Below are experts of layer 9 (counted from 0) of a mixture-of-experts language model. Rows are named router (the router's row for the expert), gate (a neuron's input weights, with its number), up (a neuron's input weights, with its number), down (a neuron's output weights, with its number) and show model dimensions 0-79. Each number is 128 + 32 x the weight over its row's rms, rounded and kept within 0 to 255.
Before each expert's rows: "mostly gets" lists some tokens that are sent to it at least half of the time; "comes before" lists some tokens at least twice as common just after its tokens as in all text. This comes from a sample of Wikipedia text that the model never trained on. Tokens count by the router's weight.

# expert 9
mostly gets: " at", " on", " by", " for", " in", " from"
comes before: " the", " a", " his", " their", " its", " this"
router [152 137 139 138 129 145 106 120 162 127 100 152 128 151 131  89 128 131  93 176  99 144 154 147  69 153 147 111 104 119 125  84 136 114 172 113 179 153 135 136 114  92 167 103 160 125 100 163  91 181  48 190 130 123  97 171  85 144 132 161 123 190 163 182 188 122 190 116  79 106  99 173 128  87 113 123 117 131 113 133]
gate0 [ 73 106 104 109 169 167 150  86  98  86 132 101 102 150 135 141 162 146 150 145 117 197 113 177  62 125 118 123 122 205 136  93 136 175 127 128  99 132 167 117  78 114  84 100  99 120 160 138 169  98 129  96 115 145 133  96 123 120 114 124 141 154 111 113 116 158 123 134 104 136 125 110 131 146 144 139 102 159 160 114]
up0 [114  85 118 143  83 177 168  99 123 111  73  96  99 135 114 163 104 175 122  93 127 134 142 147 148 133 150 167  67  79 138 162 111 165 119  91 112 135 144  80  99 131 106 188 136 152 101 133 152 154 144 122 142 138  51 130 144 185 127 145 152 119 164 180 101 115 115 124 192 133 103 126 136 110 182 147 171 108 174 177]
down0 [159 149 122  80 208 182 120  96 186 129 168 121  93 115 101 145 123 134 109  94 128  87  90 105 146 113 128 169 150 136 118 108 112 156 137 128 102 147 106 107  79 133 137 204 118 115 124 153 114 111 148 119 130 178 118 128 111 113 112 134  93 154 120 122 179 159 129 159  99 190  79 114 180  65 110 110 153 133 114 126]
gate1 [ 74 113 126 166 163 165 120 146  80  73 136 131 131  81 120 107  82 112  99 135  87 201  82 122 166 136 127 152 142  82 134 137 154 105 146 146 115 135 139 158 154 128 119 148  81  56 126 130 146 111 128  81 168 124 100  73 101 120  93 116 125 153 140 117 168 136 112 112 134 189  78 147 185 152 161 126  88 117  94 193]
up1 [ 79 120 147 131 170 157 128  80 101  89 169 100 107  79 132 120  68 102 124 163  84 133 131  89 140 112 156 134 121 115  94  98 110 103 163 188  97 110 101 157 146 152 111 136 110  89 154 112 128 147 142 104 155 143  91  39 206 111 117  93  94  74  89 147 145 140 128 101 135 200  98 183 130 124 157 123 131  99  57 112]
down1 [162 141  63  95 111  98 109 113 130 113 102 115  63  99 151 105 133 125  95 156 185  85 136 135 125  98  99 157 153 113 102 125 143 106  87 183 134 125 150 142  78 158 130 111 164 110 155 212 122 153 104 142 132 159  99 146 131 132 110  85 113 199 128 138 188 125 151  88 143 175  57 112 155 111 125 117 177 165  86 175]
gate2 [110  60 156  68  95 102 130  84 151 186 152 109  89 181 149 101 102 123 111 154 189 154 120  99 110  88 144 156 125 121 154  86 126 150 164 150 148 162 114 168 116 170 104 120 157 183 122  86 134 112 158 147 109 102 163  82 128 154 125 120 133 155 147 126  99 115 106 159 133  96 143  76 125 109 141 112 126 116 116  73]
up2 [126 147 148 161 174 111 185 143 139 140 114  65 197  86 106 213 109 156 134 153 128 157 125 172 121 124 119 102 119 156 144 177 137 147 173 167 101  82 108 192  97 113 173 121 110 136  97 157 135 122 152  87 172 105  62 140 135 112 100 125 144 150  79 137 159 108 136  44 123 175 192 120 160 132 184 129 160 133 115 123]
down2 [160 136 163 169  90 145 174 117 122 174 150 122 107  56 118 151 131 143  85 111  53 142 115 141 137 127 164 105 109 143 132 150 113 113  67 142 149  62 140 156  57 144  92 132 121  76 171 130 118 148 153 137 187 144 183  85 131 114 182  81 105 120  99 119 127 161 187 116 129 186 158 117 150 179 151  67 110 113 149 126]
gate3 [113 138 128 124 158 185 131  94  69 142 133 127 128 136 116 145 122 129 151 131  64 159 108  88 187 122 142  82 113 119  98 116 127 170 120 127 160 163 187 126 131 118 113 107 131 132 133 104 183 165 105 132 114 159 137 184 209 116 141  88 116 148 110 111 141 167 140 137 108 140 102 154 130 153 128 136 107  94  90 179]
up3 [118 141 169 183 102 140 223 107 101 122 111  72 117 138  99 127  84 157 134 119  91 157 153 145 101 134 140  79 126 102 110 145 130 179 139 105 130 131 166 119 144 104 176 114 159 146 167  91 118 139 168 119 154 133 110 144 162 174 137  91 102 118  97 154 126 139 104 153  62 156 116 142 131 115 143 150 124  98  97 161]
down3 [131 143 149 164  65 111 156 109 131 127 123 119 131 227 114 120  63 123 164 144 110 128 174 130  80 131  48 102 106 138 152 117 109 132 140 175 123 132 163 176 145  74 126 102 120 129  82 142 108 200 138 111 112 143  89 102 111 130  93 147 147  69 166 175  83 134 114 118 130 152 129 101 159 121 127 126 120 114 182 102]
gate4 [ 90  97 191 174  75  96 172 139  86 105 161 117 118 116 122 168 140 148 136 154  94  85 112 168 135 109 118 147 130 131 118 113  95 132 167 112 134  92 137 137 158 106 134 102  88 140 152 148 107 104  71 137  87 117  89 177  84 136 107 176 123 131 147 112 112  92 107 133 141 103 171 172 178  94 139 119 153 116  44 127]
up4 [136 130 140  98 162 153  99 108 123 208 123 142 130 150 118 183 145 117 133  79 127 146 117  74 129 136 128 135 119 177 154  88 152 103  93  67 158 184 117 102  47 155 142  85 178 142 143  85 110 156 149  90 186  80 201 121 142 113 148 140 165 147 110  82 115 156 108 129  68 127 153  87  68 143 195 144 133 121 200  99]
down4 [ 68 119 140 120 141 122 127  88 181 107 108 157  61 209 106  83 137 120 112 140 176 203 143 178 146  99 154 146 130 167 115 107 191 109 118  78 135 122 158 169  83  55 117 187 129 159 126 104 183 115 127 114 124 128 137 171 127  96 155 144 135 131 160 122 118 125 167 141 132 117  97 122 125  88 160 129 122 121 178 137]
gate5 [197 125 156 160  43 146 142 127  94  91 198 135 164  99 107  99 109 162 123 109 127 127  99 188 144 145 142  83 116 132 132 115 164 121 181 130 131 105 140 115 134 156 142 143 123 163 101 148 141 181 140 147  74  84 151  90  72 135 108 108 186 153 120  79 101 167 143 156 166 123 130 162 131 146 109 114 171 135 121  76]
up5 [ 67 135 141 142 141 100  97 142 146 125 135 123 132 135 143 172 104 117 176 109 104 102  89 157 151 121 123 125 129 101 158 160 162 146 117 143 154 186 125 123 131 162 103 139  95 102 121 111 159  63 121 152 149 172 128 145 164 106 150 161 103  83 105 162 124 181 109  77 134 178 177 110 136 117 143 123 104 179 119 166]
down5 [ 69 127 136 132 135 111 100 113 136 122 144  69 176 129  93 155 134 118 142 108 136 151 134 131 149 140  98 135 149  94 153 187 129 182 114 145 144 116 109 143 190  81 174 110 108 154 127  88 145 110 121 135 196 113  97 144 131 106 182 129 141 130  82 196 105 181 108 134 161 170 163 124 181 185 131 106 111 138 119 148]
gate6 [166 115 123 143 114 142 178 100 106 103 169 134 210  96 129 149 114  91 105 114 167 162 126 157  95 133 134 126  50  95 161 176 138  84 136 143 128 100 181 175 110 135 121 143 140 210 102  59 194 143 137 107  88 119 178  49 116 125 117  81 122 154 141 109  98  91 130 162 131 123 155 112 126 148 107  54 109 130 166  78]
up6 [127 159  85  58 129 132  75 138 138 126 167 122 141 123 105 115 124 126 159 142 117 150 118 145 188 110  76 129 137 126 169 128 170 109 115  87  75 176 143  98 128 124 104 133 142 144 180 192 139 115 148 128  88 142 117 142 114  82  77 154 116  79 144  90 118 144 182 126  98  92  91 169 124 122 150 143 136 124 107 154]
down6 [114 100  80 104 161 128 113 133 148 133 138 136 143 110 198 113 103 116 135 123  95 161 115  88 116  84  85 167 101 157 160 117 115 133 137 165 106 155  96 113 217 164 136 122 149 141 113  87 104 141  86 126  97 150  60 114 137 107  66 132 149  68 119 138 176 136 110 163 126 108 137 154 139  76 167 126 143 101 134 104]
gate7 [134 151 131 106 149 144 113 127  73 123  97 129 115 128 172 136  69 155 132 129 103  25 115 199 110 136 157 177 112 122 104 102  73 121 103  87 120 163 116 136 103 105  81 148 129 159 141 185 141 108 128 172  69 139 123 136  81 121  83 179 125 147 120 179 149 144 106 142 154 177 187  95  86 104 110 152 107 128 166 180]
up7 [107 116 164 115  96 106 144  76 148 125 101 116  52  88 115 114 157 189 119 126 117 167 156  95 130 154 125 110 125 129 166  77  95 198  90 152 103 145 157 111 130 126 132 168 129 117  32 102 116 140 113  61 139 101  86 135 123  77 111  83 107 147 122 134 143 105 182 139 113  68  78  68 144 173 188 145 122 160 108 103]
down7 [102 161 138 107 123 151 126 157 146  86 116  90 120 155 117 110  84  37  68 160 122 128 174 130  87 150 171  97 138 154 150 160 155 124 166 149  67 142 134 142 175 101  86 162 142  52 130 126  89 163 116 132 144  96 110 168 160 220 205 126 121 135 107  96 122 104 119 144 182 139 171 143 199 147 100  91 168 144 134  60]
gate8 [183 160 192 106 111 165 145 165 125 135 143 147 137 147 134  89  43 180 103 111 189 165 107 124 151 103 142  88 175 193 147 119 149 124  95  94 140  92 136 132 164  97 164 146  92 150 145 156 140 119 179  86 142  91 169 121 165 140 124 169 132  99 154 133  92 115 181  98 129 211 150  87 150 112  71  95 134 103 153 110]
up8 [ 98  60  55 113 144  40 145 123 148 151 160 112 154 145 122 152 120  41 136 148 112 150 115 183  79  99 100 171 162 124 115 154 168 112 186 153 129 150 110 140 108 127 102 160 106 113  44 109 178 106 117 112 113 172 112 124 166 177 103  86 195 161 123 146 147 116 100 140 137  54 157 124 125 140 114 124 125 132 209 114]
down8 [ 96 120 145  93 131 184 135 133 119 114 126 158 104 145 131  87 104 100  96 191 118 119 107 129 109  78 127 170  81 132  76 114 193 174  42 134 136 125 149  48 153 102 115  91 109 172 128 135 158 127 124 150 111 170 163  64 133 133 147 151  90 117 112 171 153 121 156 142 131 133  81 141 109 171 125  73 127 172 173  98]

# expert 11
mostly gets: "ins", "ans", " year", " they", "ors", "ks"
comes before: " of", ",", ".", " in", " and", " to"
router [ 83 186 139 126 121 178 161 128  66 122 117 117 101  66 106 132  87 148 117 156 103 162 187 148 202 140 171  98  71 186 102 147 135 106 115  99  96 172  67  94 131 144 144 135 127 112 146  99 112 112 121 116 173 140 135 150 170 145 160 158  84  93  88 110 139 123 159 153 162 187 140 163 155  79 177  70 127 141 177 119]
gate0 [108 101 125 131  83 158 167 176  52 109 123  99 126 149 186  91 136 143 115  38 106 163 114 113 130 104 143  90  78 108 124 133 103 205 170 137  85 106  84 124 129  85 109 145  85 177 115 193 167 138 133 120 125 169 103 110 105 157 138  72  82 101 191 156 100 116 143 163 221 141 151  78 177 130  83 134 131 103  87 153]
up0 [189 175 129  95 165  67 119  87 126  86 119 147 109  81 110 121 137 129 136 181 144 135 107 164 175 116  64 138  93 139 112 135 160  62 141 137 117 140  74 153 150  65 146 159 117 107 125  81 122 124 173 143 125  98 152 147 133  57  85 110 139 128 123 122 208  60 174  95  57  95 100 155 120 149 130 145 166 167 155 133]
down0 [142  91 132  73  80 119 119 141 192 157 140 134 160 112 113 120 148  95 126 114 141 113 138 118 141 147 170 107 104 109 149 100 200 114 103 174 127 173 142 121 109 133  72 151 149 125 126 118 131 149 130 128 116 118 150 112 125  67 114 158 189 124  68  88 111 197 136 120  74 119 191 100 178 121 156  99 130 133 142 158]
gate1 [168 127 135 116 138 108  95 139 140 141 159 144 106 122  81 181  83 131 115 152 118 145 107 199 134 118 148 147 136 137 110 139 196 116 165 127 160 133 130 141 116 147 164 175 140 140 115 161  86 110 146  93 135 147 131 128  66 116  78 126 138 154  86 155 162 117 117 153 123 134 136 157  97 174 168  94 100 130 134 160]
up1 [ 92  76  89 177 151 150 105 107 129 154 158 131 155  95  80 128 228  70 149  98 167 145 107 124 160 106 123 136 147 114 196 115 185 121 101 124 106 175 164 152 134 146  79 129 141 152  72 109 157 159 145  99  88 149 113 114 111  59 113 104  83 161 101  85 133 176 153 165 133 167 118 120 132 138 141  91  77  78 141 136]
down1 [144 130 133  61 127 138 118 140 121 118  97 122 129  98  83  67  90 136 102 143 131 152 169  99 108 141 168 161 121  88 150 164 126 128 102  85 134 135 129 130  98 142 113  79 170 131 159 107 190 132 203 167 126  82 132  86 140  93 208 178 168 155 168  68  95 155  93  86 139 120 127 117 123 146 143 106 160 115 147  89]
gate2 [114 115 168 103  72 218 168 132 122  57  96 140  77 143 155 116 115 175 119 101 168 106 138 132  54 118 110 145 127 111  84 104 113 199 139 125 139  85 190 115 148 141 138 137 112 145 167 137 160 177 156 154  95 100 142 143 153  99  92 149 111 137 169  62  96 156 152 105 151 126  70 100  89 183 129 117 146  95 121 135]
up2 [125 151 113 124 170 115 163  83 122  90 120 127 171  96  69 112 139  81  88 146 118 158 138 165 118 145  86 110 116 113 170 140 129 110 100  87 114 107  96 144 117 115 142  89 119 154 119 113 173  89 144 125 107  90 136  66 130  91 162  80 128 117 136  87 154 100 179  66 139  91 151 109 133 126 130 114 141 179 170  73]
down2 [185  92 160 155 165 133 110 133  86 154 124 129 183 145 141 135 167 114 144  59 153 159 146 119 156 141 103 145 172  57 177 119  97 144 169 156  89 184  91 129 157 124 128 210 135 131 119 144 139  97  96 138 145  97 142 142 133  69 195 117 107  45 144  85 167 107 181  97 144 134 121  91  79 133 126 124  91 144 209 125]
gate3 [107 145 166  81 146 137  91 137 112 124 148 103 119 100 123 133  97  85 148 149  86 128 184  80 189 109 123 159  82 160 105  71 177 104 156  71 149 162  74 128 155 111 101  75 116 126 162 118 124 151 189 169 148 164 114  97 106 174 125 168  95 136 128 143 127  76 146 119 171 181 107 101  99 131 156 124 132 120 112 137]
up3 [116  88 110 130 114 144 123 144 118 143 154  82 166 117 125 174 106  36  85 165 148 139 163 121 149 116 156  84 108 118  99  98 155 128 129 165 133 106 146 121 105 171 166 142 149 114 130  88 121 100 139 133 118 141 134  99 109 125 158 127 116 119 124 119 108 123 190 124 102 125  99 100 140 141 217  82 125 183 105 132]
down3 [100  78 141  79 100 101  98  97  54 177 143 117 171  99 148 114 130  88 182 109 169  67 114  98 155  89  88 123 124 134 177 181 107 125 115 113 163 105 175 115 136 129  85 121  99  94 135  99  93 125 119 108 123 148 128 140 181 126 117 133 148  68 120  89 134 159 132 132  95 177 128 115 142 162 163 109 104 171 109 104]
gate4 [200 143 136 141 125 129 144  93 166 138 167 134 143 175  96  91 149 189 125 145 177 159 137  97 125  96 150 159 122 140 120 140 116  36 152 136  77 130  92 116 117 165 114  75 110 117 109 156 180  48  91  91 166 119 122  79 142 186  85  89 174 116 101 141 129 119 151 124 104 122 109 110  96 156 148 171 174 140  98 133]
up4 [133 135  90 171 130 169  99 152 110 123 144 137 128 184  98 191 110 102 123 152 136 101 127 108 106  81  93 147 166 105 130 129 174 207 116 145 146 200 153 157 115  89  94 159 134  96 117  66 157 133 125 144 148 151 147  97 105 127 130 146 147  97 121 150 138 135 126 143 117  82 134 133 129 113 143  95 112  95 179 139]
down4 [109 121 133 139 132 133 135 158 157 139 154 115 156  91 138 120  34 101 130 130 106 162  68 102 138  91 163 148 107 124 176 156 117 155 153 150 100 129 125 120 142 121 136 141  84 149 142 119 186 111  94  99 102 103 134  67  93  88 174 114 128 164 159 104 121 137 159  99 185 112 110 154 139 164 127 160  66 158 109 114]
gate5 [118 134 147  76 155 118  40 126 148 115 113 131 151 142  96 147 123 163 145  64 134 133 136 157  45 151 137 143 157 115 150 131 109 122  72 139 106 167 162 109  92 133 162 127  93 173 119 130 162 110  93 126  97 131 143 190 120 200 148 131 133 151 145 144 154 126 153 152 130 122 100 125 104 128 121 185 210 190 169 112]
up5 [151 120  98 130 187 152  88  88 120  41 139  73  86 152 116 121  57 119 114 118 137 104 127  79  81 204 132 108 143 150 109 122 124  89 127 136 112 151  81 136  97 144 180 128 139 147  67 113 110 127 109 206 128 102  91  94  95  93 134 112 116 130 133 148 135 124 195 133 147  94 142 196 121 109 126 116 164 138 102 148]
down5 [163 119 194  40 143  80 130 121 136  74 188 153 185  86  80 125 151  91 107 179 120 106 129 148 142 116  95 100 134 109 112 115 118  98 167 119 160 167  66 113 184 193 128 165 119 112  83 135 102 134 177 143 110 108 153  84 106  86  99  88 153 100 123  66 135 145 123 126 105 143 101 116 116 143 167 123 177 187 136  97]
gate6 [141 143 102 126 117 120  96 114 170 138  66 178 169 106 144  60 138 171 146 193  60 162 100  84  78 152 171 118 153 102 125 160 141 113 157 135  68 183  95 149 149 102 100  93 141 129  99  88 155 107 145 101  93 168 151 108 128 121  80 179 154 107 109  95 148 114 129 117 183 115 141 104 103 123 103  96 115 195  79 136]
up6 [192 113 177 126 206 179 165 117 151 148 145 156 133 125 142 121 161 171 110 125 115 170 160 144  71  84 154 130 145 143 158 166 137 146 134  76 168 173 175 155  73 185 183 120 145 155 106 154 144 136 115 135 125 110 189  73  94  83 140 103 135  96 113 121 136 101 135 128  74 139 133 130 101 166 174 149 136 220 152 103]
down6 [116 169 139 146 140  83  36 177  73 111  88 107 107 170 176 124  89 121 152 144 108 145 174 117 122 147 160 143  84 123 114 142  87 157 104  92  91 128 155 179 143 103  74 133 231 138 155 129 115 127  91 118 136  91 121 128 109 150 132 185  82 130 116  77 139 133 168 110 134 100 105 120 173 116 150 119 159 141  99 123]
gate7 [138 213 122 109  96  74 159 137 152  62 173 146 117 111 123 103 161 164 147  96 117 123 140 109 110  77  90 105 143 135 122 154 133 140  63 140 138 131 114 163 173 143  83 103 122 122 170 103  77 111  57 157 141 173 126 136 145 119 124 134 121 151 103  85 141 107 110 176  91 102  92 199 104 133  52 154 123 154  90 115]
up7 [156 154 152 130 107 164 100 138 124  69 171  91 105 105 174 178 183 133 148 157 131 135 108  80 196 140 153  95  89 109 129 103 187  88 103 130 174 164  82 125 126 157 156 108 130 116  94 146  92 150 109 162  99 148 123 155 161 121 148 116  97 133 175 109  81 148 155 152 176 103 156 135 160 140 115 112 130 138 128 145]
down7 [177 125 102 118 109 120 118 114 174 126 100  98 177 101 178 117  92 151 123 108 123 155 152 101 117  72 170 136 110 114 166 131 137  65  79 129 147 132  59 152 137 107 163  78  57 122  66 119 117 134 174 122 154 146  96 111 112 126 144 134 131  72  92 134 148 159 109  51 141 165 144 105 151 116 124 131  91 146 161 124]
gate8 [114 148 102 136  94 135 167  66 159 107 112 108 143 119 132 115 105 113 131 144 128 130 114 148 157 121 121 182 121 111 123  98  90 158  83 135 100 126 141 173 143 117 122 151 118 145 144 133  75 118 155 146 143 133 143 178  97 167 107 140  93 129  94 155 136 160  95 136  89 100 116 194 136  42 130 125  88 201  99 152]
up8 [143 114 122  80 116 142  54 151 199 200 162 119 142 107 111  90 147 169 121  63 151 144 126 134  57 147 153 109 133 129 165 180 110 115 172  88 196 101 144 158  67 154  94  97 127 165 148 157  82 106  99 124 161 128 105 130 115 143 142 136 179 102  98 145  66 109 180 110 113 148 103  90 207 135 166 102  91 104 165 136]
down8 [118 116 138 166 127 165  92 184 103 134 127 109 136 116 115 168  87 141 151 137 156 176 104 168 125 185 142 125 200  44 134 149 163 147 165  93 121 104 103 144 131 180  62 132 167 129 152 202 154  90  76 148 104  98 115 113 176 116 147 146 158 111 165  86 102  97  92 154 140 147  99 171  96 126 177 102  85 132 157 173]

# expert 0
mostly gets: " ==", " Location", "See", "Career", " Coordinates", " Website"
comes before: "\n", "-", ":", "|", "==", "="
router [112 134 107 170 146 101 145 157 134 163 140 147 125 114 120 176 100  90 161 144  81 128 155 195 113 132 101 126 137 145  87  69 115 123  53 157 120  75  75 157 124 107 111 124  57 127 155 159  68 121 112 159 112 128 186 146  86 117 125 171 163 147  97 101 163  76  76 111 112 121 184 153 108 179 109 177 126 127  82 162]
gate0 [ 95 152 143 102  51 110 144 109 101  89 188 115 117 118 105 147 178 104 155 161 114 164 131 146 128 122  81 104 110 159 116 152 144  99 114 123 138 176 106  67 145 157 106 138  91 134 111 134 171  97 125  74 139  89 129 119  83 117  79 137 112 103 138  93 164 153 141  50 122  72  69 141 141 174 135 120 186 148 125 166]
up0 [154 161 199 120  88 178 176 158 182 154 136  92  90 132  83 125 116 101  62 143 149 175 141 110 102 174 163  97  99 173 146 126  91 112 147 165 141 145 128  88 100 141 141 182  99  85 130 215 122  98 181  72 115 128 124 101  79 133 147 159 102 135 190 125 191 172 113 120  76  48 109 121 117 156 168 146 145  95 151 169]
down0 [168 135 152 101  81 133  66 146 122 163  88 140  60 165 128 162  85 108 121 145 118 207 162  81  97  75 136  85 103  74 156  97 114 139 115 118 117 166 154 159 103 181 175 162 154 173 152 107 124 116 130 163 129 127 153 143  74 141 123  37 102 100 142  98  49 154 176 110 104 141 172 103 141 127 146 132 115 194 145 141]
gate1 [ 87 142 109 136  51 132 156  90  91 157 161 143 157  82 145 102  92  70 164 181  99 125 176 217  84 164 112 118  90 105 148 121 128 151 142 107  84  77 151 126 138 111 105 157 112 163  93 163 141 163 117  87 170 170 142  98 141 109 159 125 157  98 109 132  72 109 116 122 160 135 129 180 149  90 134 107 164 174 114 124]
up1 [126  66 137 199 152 152 162 124 153 103 108 149 160 107  97 178 164 119  69 112 156 147 122 112 136 140 146 126 107 131 133 142 135 165 116 124 170 122 134 107 130 183 111 120 180  94 176 144 127 134 160 168 165 162  56 152 171 164 112 135  85  88 138 141  96 177 167 116 141 135 151  99 118 130 201 131  97 107 161 124]
down1 [129 137 139 162  77 135 119  94 141 138 142 132 114 114  93 115 131 104 160 114 167 123 147  97 157 155 109 118 126 137 126  69 126 162 135 154  60 124  87 146 149 115 163 134 104 142 169 145 115 120 153  81 131  74 180 169 149 204  71 155 162  98 151 167 137 108 112 170  19 154  75 152 136 174 114 133  91 128 124 118]
gate2 [ 92 102 168 118  39 179 118 100  98 113 174 155  55 113 148 106 134 107 141 111 105 124 151 143  93 109 123 132 157 159 126 169 125 108 120  90 118 137 200  95 111  77  93 156 110  97 152 176 103 137 118  77 114 134 101 106 127 163 114 124 168 141 172  73 143 110 111 188 160 124 111 165 176 137 101 153 180  76  74 160]
up2 [120 142 117 149 145 109  98 145  91  60  90 128 130  57 104 152  99 133  89 126 165  81 128 158 149 124  83 128 150 116  86 156 182 122 162 136 131 138 148 176 130 130 140 139 131  95  99 120  98 189  95 129  94 117 123  99 147 151  88  71 151 124 158 125 131  89 154 172  94 117  99 129 134 112 114 175 128 134 161 108]
down2 [140  99 173 154 101 130 113 168 139 123 128  57 159 122 131 110 168  86 121  79 167 134 101 154 101 108  98 141  74 148  76 173  96 127 138 100 122 108  74 199 115 144  62 182 118  94 119 168  82  84 127  94 122 108 138 103  67 142 115 118  96 148 137 132 155 121 119 114 130 170 140 111  84 120  79 133  94 161 138 100]
gate3 [124 120  88  88 162 141 116 166 130 153 159 118 115  77 116 121  93  56 106 134  48  87 129 231 132 110 144 125  90  79 114 147 134 158 135 119 145 150  46 145 112 113 133 173  92 117  66 106 130 121  92 192  95 149 135 139 145 120 126 123 142 139 168 156 158 144 117 106 160 131 125 145  99 175 131  89  87  87 130 141]
up3 [ 63 134 177 102 111 133 127 132 154 177 157 143  99 131 146 115 106  73  82 124  87 197  70 143 133  74 197 110 137  85  96 151 168 172  99 101 141 124 125 138 104 134 174  88 133 113  81 177 142 138 118 105  92 123 139  68  85 152 170 151 150 140 110 127 148 107 128 173 146  74 102  29 139 201  93 143 135 129 111 112]
down3 [130 112 134  90  97  72 112 138 153 146 153 113 161  90 132 165  66 159 161  74 116 119 120  93 155 135 145 149  91 120 109  87 123  94 155 118 100 138 152 136 104 161 100 190 105 138 127 163 153  70 157 168 126 143 165 140 105 109 135  77 146  72 128 150 131 180  70 143 152  94 175 156 110 128 127  87 129 107 106 118]
gate4 [ 71 152 123 153 132 142 140 158  92 205 135  88 121  96 139 163 112  85 149 137  99 133 145 122 127 182 151 115  97 125 107 136 104 119  73 133 136 114 115 116 188 117 102 177  79 182 161 150 133  60  80  88 112 140  94 149 192 133 166 151 139 145 196 174 126 131 118 111 155 119 131 153 162 123  96 154 143 154 103 166]
up4 [115 135 134 148 164  90  93 189 149 108 133 135 105 173 151 128 101 147 161  86 164  87  69  88 128 140 144 144 114 117 141 104 151 149 133 140 146  73 146 178 120 145 147  86 128 105 111 115 175 131 173 140 167 118 135 131 204  65 104 122 112 142 102  95 138 212 126 125 124 142 191  80 124 113  98  98 137  89 139  96]
down4 [151 129 161 129  87 168 124  76 139 162 173 139 134 125  89 108 165 119 146 172 129 127 139 113 135 139 114 172 102 154 113  83 106 143 121 109 134 107  98 104  87 122 177 127 110 125 112 132 143 125 127 153 159  94 110 189  94 122 122 131 140 108 150 134  93 113 191 119  82 137 105 156 127 159 131 147 137  99 139 126]
gate5 [142  44 130  49 130 152 164 127 109  92 166 113 113 114 180 105 132 114 135 162  86 130 149 153 133 128 110 156 179 149 162  85  93 155 125  96  81 126 151 102  93 137 107 158 124  98 131  86 142 124 115 109 128 113 145 185 132 141 114 161 156  98 151  89 145  61 110 178 139 198 160  84 110  49 102 115 155  73 139 143]
up5 [154 128  94 131 132 130 104 125 130 111 100 143  64 117 143 126 111 165 101 107 191 148  93 123 108 126 112 105 160 138 121 128 149 164  94 184 159 160 126 114 126  96 156 125 112 142  93 161 164 104 127  61 135 103 125 132 128 116 117 109  82  98  99 135 100 147 122 138 120  92 137 121 145 155 160 137 118 166 133 159]
down5 [170  60 174 164  85 131 104 128  93 131  72 116  91 144 142 114 150 176 112 142 132 177 129 138 218 111  87 142 113  77 124 150 215 122 109 102 163 115 116 120 145 125 113  84 140 119  90 124  52  92 159 107 149 121 110  73 184 159 160 148 137 107 137 175 154 183 138  74 140  66 111  83 164 132 105  92 130 157 123 113]
gate6 [153 147 170 122 163 136 136 116 111 119 122  89 146 144 100 104 128 157 110 116 135 169 117  49 173 133 146 152 141  90 169 131 156  69 102 102  93 184 123 126 158 165  98 120 167 193  67 143 165  99 169 138  79  87 134  79 135 144  99 128 148 117 165  82 164 152 167 106 163 115  96 142 163 108 141 100 153 135 112 138]
up6 [136 185  87 151 184 109 184 115 114 155 134 104  83 125 185  76 114 136 114 160 118 124 208 112 125 140 168 171 101 153 144 133 130 153  91 164 109 147  94 148 119 103 195 142 143 119 146  96 109 139  83 166 100  93 134 124 142 101 102 160 114 123 112 108 135  98 138  66 140 164 119 116  64  99 146 137 104 163 124 210]
down6 [164 170  54 134 151 121 122 158 170 109 130  80 150 183 179 150 144 130 203 122 134 124 138 129 102 112 128 110  96 150  95  98 115 134 168 127 125  92  84 189 152 118 109 120 178 128 164 124 102  32 124 127 154 162 167 170  96 153 119  90 123 127 162 163 102 126 135 113  98  70 136 118 113 178 139 149 122 151 121 174]
gate7 [102 187 140 156 134 136 126 199 135 141 158  73 176 160 129 149 139 146 129 117  73 127 153 159 124  69 166 141 151 104  87 145 162  76 116 139 116 122  99 118 147  80 184  56  93 153  98 131 144 104  94  84 138 104 144 136 134 169 162 216 116 139 150 131 118 108 192  80 174 197 109 172 133  99 103 112 174  73 161 150]
up7 [ 80  92  62 145 128  92 125  50 114 132 126 183 106 127 147 101 170 118 146 128 155 130  84  35 123 152 100  98  79  95 219 100  85 143 129 108 122 120 192 102 118 151  62 188 163 112 148 140 113 120 123 169 121 133  74 110 113 117  89  87 122  97 127 115 165 166 134 134 123  39 153 119 115 161 131 108 148 206 156 121]
down7 [146  55 126 117  84 157  81  80 153 101 164 124 136 110 168 169 181 150 166 111  87  74  75 111  99  96 120 118 157 121 141 126 140 120 138 136 143 168  96  56 128 148 110 107 110 158  90 143 110 104 160 107 182 155 106 102 164  90 145 141 139 116  87 168  92 129  94  30 146 136 105 132 140 150 107  83 111 137 142 151]
gate8 [110 146 145 149 108 119 131  19  63 140 188 106 167 140 192 150 166 187 145 132 113  96 160 155 186 131  18 138  86  48 117 147  67 128 120 130  71 117  73 128 123  97 143 157 144  87  96 146 127 139 108 116 112 133 109 111 116 148  90 117 146  89 156 137  94 132 174 138  76 146  82 139 132 124 118 102 129 146 137 179]
up8 [131 162 103 123 167 121 114  39  96 152 188 108 123 126 159 150 126 180 183 175 163 129 134 131 182 163  94 120  65  84 145 102 107 125 169  82  99 128 110 138  98 143 172  79 158  62 164 119 112 176 128 134 116 154  87 124 105 133  84 118 139 135 132 148 109 161 137  91 111 121 132 158 148 179 141 173 100 150  88 181]
down8 [109 140 134  96 172 173 103 121 171 123 134 178 149 132 143  85 128 152  61 134 109 131 118 143 144 152  84 155 182 150 173 143 116 133 180 117 105  75 107 161 139 191 115 190 141 115  87  74 141 125 121 106 144  85 128  63 136  79 151 105  52 149 197 129 187 119 127 140 118 138 100  94 138 141 129  94 122 102 127 163]